From a checkpoint of a small mixture-of-experts model trained on Wikipedia: 2 picks a token.
Below are experts of layer 6 (counted from 0) of a mixture-of-experts language model. Rows are named router (the router's row for the expert), up (a neuron's input weights, with its number) and show model dimensions 0-63. Each number is 500 + 40 x the weight over its row's rms, rounded and kept within 0 to 999. Numbers have three digits each.
After each expert's rows: a language model's description of what the expert responds to. This comes from a sample of Wikipedia text that the model never trained on.

# expert 30
router:515516515486516523518455468510525494505404541506534462391530500474508528524532506469531459487459516505492453512479468495493496518529525497492444434577501479488585541484587556446503538493472453
up0:490495496491487480543533515414528511488508534510586467470497511440443505462490546465487445501460496448510554456503557539505548508463537489479528457492513475484441424450477603490461503558452487
up1:466472513504493542440486574379476492484439502441424561548531489443572483490503421541520438491529502563465469481571415477479542489522549539502534543527494516508473477479516525458499486501513481
up2:530388521539479547542515496537504551545497477416535486507486524529482516465446553504494545530531500464533432517488486524486468472496514489487463504479366574576459508473525492519519511429516534
up3:498525543488465487497565441471508471505599493497510597489458507461447463485518547507522501586553484490523454499509492584442524503512436533516526489507489461478515479478455423535484490563536483
up4:461438490547468525462451404554570525457449541521454507512505528475514498409500589442496418474543495542503491526483487497466492527468545521457457465430511476454517521512583467490570491470469498
up5:526456427446485514480541465566410480554496566560463558480495559523526508436455473397512445452433520539444490511508456487421454493483516489458535514527489487506533534532537539499520522465536495
Description: South Asian and Japanese names. Pieces of transliterated Indian, Japanese, Slavic or Arabic names and words, such as Karnata-ka, Nat-ak, Os-am-u, Sulaymaniya-h.

# expert 26
router:483444523525492530487449476517468472524538417454524441479543388471477551568419452468466519466461515516492470504555496513517472518528517518537561565571533564530480539508511390534470488505508574
up0:509536514464463596523563476501479485452489540537500517549577426555487565460501485493492453499507509461568504511487476495530448429479495450468480523509456469495471595533506522487533431479529470
up1:472435489513426477507494454511521437576501524492476479504505462546509512523504476548514458512511482465503496526545456445457496466519475439531442486502527559527433511484516505519465461555472463
up2:501505538506466505474550528551550520546579581507502505559503484516478547490458510458525510544487486485511515470455389517442481526518507508473562503495523471502506484449488501441577501499464472
up3:458498501440513535511505492479582525456605506475515495452491503450492534431503595551459445529455457554451454479548470452483461507429470493507501530482553504563462528429496487545464472478475482
up4:422500468510467453478495499448481473495527436474500509510536433476513496482471546501464578489442484492424517471474548547411419472454472521491482451594448439456471489558621426525513487542387482
up5:444487490529503543450528518555494559429479432484492481416512499450471550468445455502480589497520554502492458461526456518449428475447552519523545459489553528485415481460448455505593524491456460
Description: Prepositions, mainly of. Prepositions linking noun phrases, above all of after a head noun, as in Library of Congress, plus for, between, against.

# expert 45
router:474514431548509535419516560537553418530557488542535505494546536518510430505498587533491591465535518560500451515551521496486424507504579488461524522496459513507467538524501477501500454499518502
up0:495504488496500476426534483500409504527491548517490513562421460501474468442484456465534572569489501524562493524542466546571526488489531464511525482487505447462454521485504536498486447500459477
up1:452473459425507546452464572527544483540495479517488561462508476463422486523501535468443524540555528600500473493446543440500492450561495527554457515525471557539512497552515515504503457523451469
up2:467503573497448493476386497516576509491513584437509417530466580520540497533490470437442548436478452480448530522530518500502507466546509496505570525510478509431456504470533500484569484491460527
up3:499553530454472529445416498521575474420508528492478494550495492465497454455508534523489483497531506513450489512516522483484556529457479503525485414440562438521495578471507461489516473464547426
up4:565496583497473485581493467513552541445492512514514500490477451500438526500437504519533447522418463558495520523559589467526464474465505468479522522515519532560462475445458449494548474505497476
up5:490490520466475490478538452390502529524401500529517492431557488487454515535523489461499517492461417533486456500448478570491473502516456495539582537580506488521446493466541522516507522415518496
Description: Table and infobox separators. Pipes between header and data cells, like Team 1 | Agg., plus leading hyphens and colons in infobox or list fields like "- Fate:".

# expert 44
router:519470480469410455489533457538511506552541500481563554560424438523501561526455565538545549484507538482511496455536583495461517480502452521514548519471543408432485451465504498433540409420460467
up0:509439464493449510528548543552516469445501466508494470480494517471403430542416463479533473617459538425540511478529451502529410559547478533509499498517532524497544446538513573477469484552437434
up1:502519453516551566503485480474504505443497439546535543463490478493499412491540493498484640502548477464449509422518498487591478470583526519470513515514501454507511465447488444483511492439496528
up2:501402504485531488556488470489502536562440442456512458534577532527445502442519491472494496583518447544554565513521494496452489496461502528550532518543455485482503485563543500418483505561450534
up3:490477486448489547455489468450485499472500532519404497510493544502530494432528420490562476545525497551573612498534531459523471478443483426517517553487530432480492525546534515505406463516531535
up4:451381521493481533549480448457506519464488517484438559489459537461504544522448450445506488444568520517515540492520535499611512531499542472485431476512527516533427560510431584553486532472526457
up5:510478476515460510554493486547590527507510522522495492550413463491510492543576553473444481503490471451512447530537499506513444529453469514468522556447438484426480513465587490467469431480457478
Description: Sports competition nouns. Nouns in sports reporting such as season, team, club, match, tournament, and result words like win or draw after scores.

# expert 39
router:498466485469441500552468478459536465497538550530472482516462557429459518518515519461487511511489528492572516609413535479474503428551440500463553505579487575506483543524552482474463557529468495
up0:518449446551474490475490454503480530535492531481494405486479450516497496475505546544493453473442447542509488469525461508489497523522471446521498446477515508563457488501468585517405490439553519
up1:509497541434516500551425551509479473482482446474445491501551469542416530489533476436543508540503571584539527509506541518552466465494465448432508531525466566490481542461541506489541508474570423
up2:537540561458465514466507502564485506460474556510503493576489502500445504527495555555478485448510532551468474514523546556468558430449547575573459513527533550516498582486505535393454532463437429
up3:455555539465583516528489487482521438495464519454558468491508410522546496522453505476490513487585496557540592530569512488457479520522522518478576488480487451510456524526537429464566519523415518
up4:487503566474511474450439514442553548523470517442468560547449497493450564510429485539500473500459625532477506442423560551510521498492476548522504509414499538487484503520462499469535490463444520
up5:483504531468557558497538530562542511460457524538509484591494499457523529479514531555502551457556484474503581409530424602470431412435446536501451516526509476580523501526505525494553580572474521
Description: Personal first names. Common Western first names and pieces of given names, such as John, George, James, Gerry, within biographies and credit lists.

# expert 11
router:537524557448439523473530476496518545488431543497457515511496530521538479483518420516522508521534491471526494520451474497505474491424519539500473454416470410493476499537487497595461493541466476
up0:494435521450503470466473500492479440527521573480472500495606542494485578521552416491520448559498503484474484493471548466448459491491449455544457504485446505491494429520517429596454417476477535
up1:484446447562500491482463509494519526511526495492586496507434442506519473487424473512526517510489440532502536528519493479541479507422487562479551484480481498544493504458487526551522544433487495
up2:545423467462399545509457473531522492434494519471545541482542454462438501467460573452472420455559471479477492495466536540477513524492421587506545483505565474392448446532440508502520516485442512
up3:528467612498469538510530572506435472461488566494498483474512507496392465448521539510429496587477490555481581528512544508480511474485471483514400569472446538466505550509458500580508460478466525
up4:542519460561490588544473436542488560446491551395467480552503519572449486524562519575485539530514474472532440481510485491464466476460534482495458433477461498561533533505476465572526551477508475
up5:405561476506523477596539531532463475486575562495555507540505445507437535485450531565431507465550472508526518547468535578584549527498537504484521531495511465523552520543506481526457456545427445
Description: Mid-word lowercase syllables. Lowercase syllables inside common English words after the first piece, such as gu in language, mi in endoplasmic, ona in traditional.

# expert 6
router:463472533417440489502616539499563517484450556542463525498537478528489536553436575523462521513544503475527500599385431499480472469529476524492507511510544547506569540556513530483531471523538518
up0:494561398554479507517528584582503472472583516507449527516496512483598469439531517485475543504499548549545541515432527442475497475507486528543477490514523543524563504424500500462499535512489494
up1:484512454517450534477508512469527484420502508554516429497537468544555460519479556482620513486494554536519509546456522495526563548450506463572522503505473464527504439505529498540493514535496474
up2:544485492489457494462488533537513482466558595494492535458548447481591478410474552445376476494467498512467537481464450527432513533412453465483500494499495491492421490540486510509521493508502468
up3:504483512449439568508461488465546602455462494490536545581459463508503439586442543494440464486488476539536627441544521536479520518518533506511493539524487475493528545481501522432475514472458480
up4:576505538537499499490500425556504424462515520539473495481468477431475507470509504503488497481459518493471614559491450529432506470468506438577433456488537547521555481449493588503505517567521544
up5:511456561420496496492539475542544537491464535552467447480511415518466490540439478582560523499531429514542495579477538548544497466498546537473489481500517509481481479519483444465522455504516506
Description: Mid-name syllables. Middle pieces of split foreign or unusual names and words, often Romance or Slavic, such as Fran-ti-šek, Ken-si-ngton, Ros-to-ck.

# expert 12
router:508515504471490489496548415498438553457575486474511533568498459588540562583517484419525498474523483512542522563554560448564517521555478514489452433507447475441571528440513488430579486530533501
up0:434509511472498470503417567386515460480490541536523430457483538448517474557447558519515460558578506499492522485498543474511493447569488519457541454478520440516543526495498458480523524482554546
up1:520572440496579452457502513470482511447555472493526478520490426505534416477476577451555419512528525499436483546459530462504399509483533540486436524523567520487569515488500468497554512472429408
up2:523497457468443504487532513439493514483495529540520536559485485461470504542482560428535478467550531470543481430489526542514479428540472446431476526558534446422534534541473527508480522451563525
up3:438506529550469555439476524558572499439485571455520461471471515466496537483480525526481523525510484554496519464491410496445522514484491515477498518526492488479540441512560505541574415522552481
up4:487492460532442610544450469488527493423516499459561441544495495558502421470463552510532481512470426536551498525479500443555495523557571441492498542437491469499549450488524584463562417536452506
up5:471466579524487510511494531498479465550563483517518546482479478470568542481540440465485531512506414487522587552505531479449502479508516504497475460513498500530521528562569506480448493510466501
Description: Quantity and time nouns. Nouns for amounts and periods, and plural -s endings, often after the, as in population density, six years, season.

# expert 34
router:495498453547534478551442433545524424527543486465529476506528444540582469512488544554570474475507531506427493484556534546560492498453471456489514491481394465497542488453483498551520567524523504
up0:506504440468498529441494454472483451538438410379482499462512478413464518525538493507455453460491509552522494502566462531451510525493502473582471489487483455469452477491463516535565420466435447
up1:430578552535511537543524517478568500491523580569567424553542470492479491484471515436466490471447499473505492504581531459493504528487542482443482456531611523483522511486517540508489439490544455
up2:422548543516504502506478521428509482469574538495407466485503509457474517545498494566488426489477508440553505583527575549551510493552520551479548510476474499505437471468464511530443568494560529
up3:538465451459490527474502576505489505497494558512461471558473498512526433513493521544543506486519492533507511490598488558453573438514507473508543489510488476436505503488504467562549520485501505
up4:524504525587518504504486447490490489470545472478471452386437507485475534505446554548551444535539482514542524469442441526488525508514508518510484496545503530465473602459563490506546447429498524
up5:536509524464521463458488446445493466408478534496566557446505509519466578480500577473536486460550551470495486535446448527570514506442503488458562452515506478518540493533486515575492546458478510
Description: Quantifiers and ordinals. Numerals, ordinals and quantifiers before nouns, such as one, two, first, most, several, only, and the -th ending of ordinals.

# expert 21
router:449466595446536572502432507482516511478529538486520458510513498444498521499487501513501549467487512493494440462588505457457508566503529474488489520495475518489385543505456455534474542511500506
up0:424472491522509553456478508491527531490469484567581418527474472491527513599452458571561503534450564425526515534583519579480579425514481425488530521489507551547477478482525450543451542443530505
up1:504556479469569549524508463502519501550544520515526527459524550511564483506368464483517480536468491508477489470579572519466522510478562557522479477486479526492547469494506533480424468510435506
up2:494558478499453455484448426468497466533485566475512445477423509547559444465488391548559485431483483538485537486476477506499475502573442548467453493484509452427479473504513500532491507468519532
up3:509524519504485516552473464493469530492495518490531466463459560414476523618506506505525456430439542522469585465412472509536505554432546548540443490470509488532432496549578505495484544406454474
up4:450445539511485526524580452506527500567503509505441539480478433481476540487462505516462545490487502474481463450462547449427462475505522472473519526516454512512481472553507536495452499442474465
up5:504518425526553559519493523502449509607480526509542484435429561455475411500461464510478467411532522543475468448558491484546480500556552503504461569525515495532452440547506486476522453554451488
Description: Paragraph breaks and prepositions. Double line breaks after headings and paragraphs, and location or time prepositions like in, at, during, under, as in "in 1953".

# expert 36
router:504500513465556562457483485555554502447517480451480493504523550468517558543491422516445536479482502546477494540513442481445476477575578496498460469531494504464533484543511449523498534452512420
up0:489491488504489571514461488542539566472523414513535512541504538461493455552431500510528467420591524600475564499471466472447461545430498578540581530474465463469530506482490452557442540464501428
up1:498478426496449574504512454490493543566475540480434479461457516491414508531480562538463509545473469437455563484507484506505514454555462456501544423520466435399529548470564573523494527463506467
up2:528463561522540414481482494444505497514542537552502524518472508494463506526474489462461461516439408471449564554511479517499466484496540476549429529534504559499515548462451474477444503537455505
up3:498464445558550544452513509568523492555552466522533500452449548448451507485505516474506433536487560483515550422469547508510447530540460471552481509499539478464507484540590557457446488468520538
up4:433488485581485533521491555523533538495493486472517514395508531496549540476579451495561504495558469519529540514555509563512433515514506457521520524464557497492494500558502484474514460501439590
up5:497474561508485437443497461497448432507552571473517517485461544481470490509518472454508514493456450476527499544509496421532455460555552478517444477577466465477569536472430472533527564493496607
Description: Prepositions and month names. Prepositions introducing dates or places (on, in, from, to) and month names like September, plus "18 to 24" age ranges.

# expert 42
router:463518525558434444553408467527499496559491491463479437490436498464456473605510570497456467481543483485549512500486521520444484472498469531478584519548540514503441450520522553487437495511459416
up0:474437546506465515447437523515444490532518504485464512491476516482541572568478489433565487519502479472568504492480565466574560517474472405429446519534524454479427516523506500461424518546485484
up1:504541496505515522539506523522476511484472449530476510485455510587537499480463487513438517495531501529549532547498439482491498447530558503456466466529394506521461446450478408502583516522571483
up2:456477504530507509550448511485479519462482485525420490415534524515446491544545524485549556485494469471501522509471455525594460447506588507510493529412508559523509430472557515518555501456496472
up3:519492483474445533555436482503456470478538470504489539529543540472498450489475505502491477589477422508550481497469532507472472511494553569489548489497486449451493455490504433546436521482410433
up4:515478485459482482519491523506518432557555520438478396479460473498512446496523520477487486484461464460469545508482480450480518510500532514509463537460559491531538511529517522574442485553464464
up5:419514459544561424413522447491469492445469434518522547502546548524475503465488462450442501473488423537513469451565421578491429455557463438482481487531532465494451448451456437464545468448495479
Description: Proper-name first words. First word or piece of multiword place, team and person names, often in sports text, such as San Jose, El Paso, New York, Van.

# expert 24
router:515420523527485479450492540538457508527485503500436477467477464511484573477513535439570514537530502544536523450460454453511502557483495518530472529571548462487582486465545547464474539465525519
up0:467565460424490512527476497439500452452534472479476516460476509438508503474535522476482526436485489481610530489524509545517520493563496520391446460488561513463506515462515468465485456572448477
up1:498519517572494512450504475493494524458493544487616521523431570450525510492458507438475466425510435478457487503486499485506510543516519514553479472462483506517467566530503431476500436437509446
up2:468491510454502477565486483536435508503500519519558474493516488455466520505569517508500524453494542524577429515436476493508527525439491469432495463485501531433526556495461543482459551568470526
up3:420531465445494461484432433464495488546533510469580419508442481469512552473471502511479437424546463527564553467505532538440526457566460444513457541489478474582448470516584456496432413501475520
up4:470440427493444504542492583494435508464497526507510451508407495466496520473533553435532539497485496561486494474528459435478524488523484420481491478566534453540488521466522485460544455544467521
up5:416510537454456473522465458517409470560522474474503471498495457540457465585389409447569514547513539503498522544479456441470466467488547499564448554464477471484511502509473443458500553449527455
Description: Verb inflection endings. Past-participle and -ing endings closing verbs, e.g. overshadowe-d, disguste-d, dress-ed, holding, contributed, usually followed by by, to or in.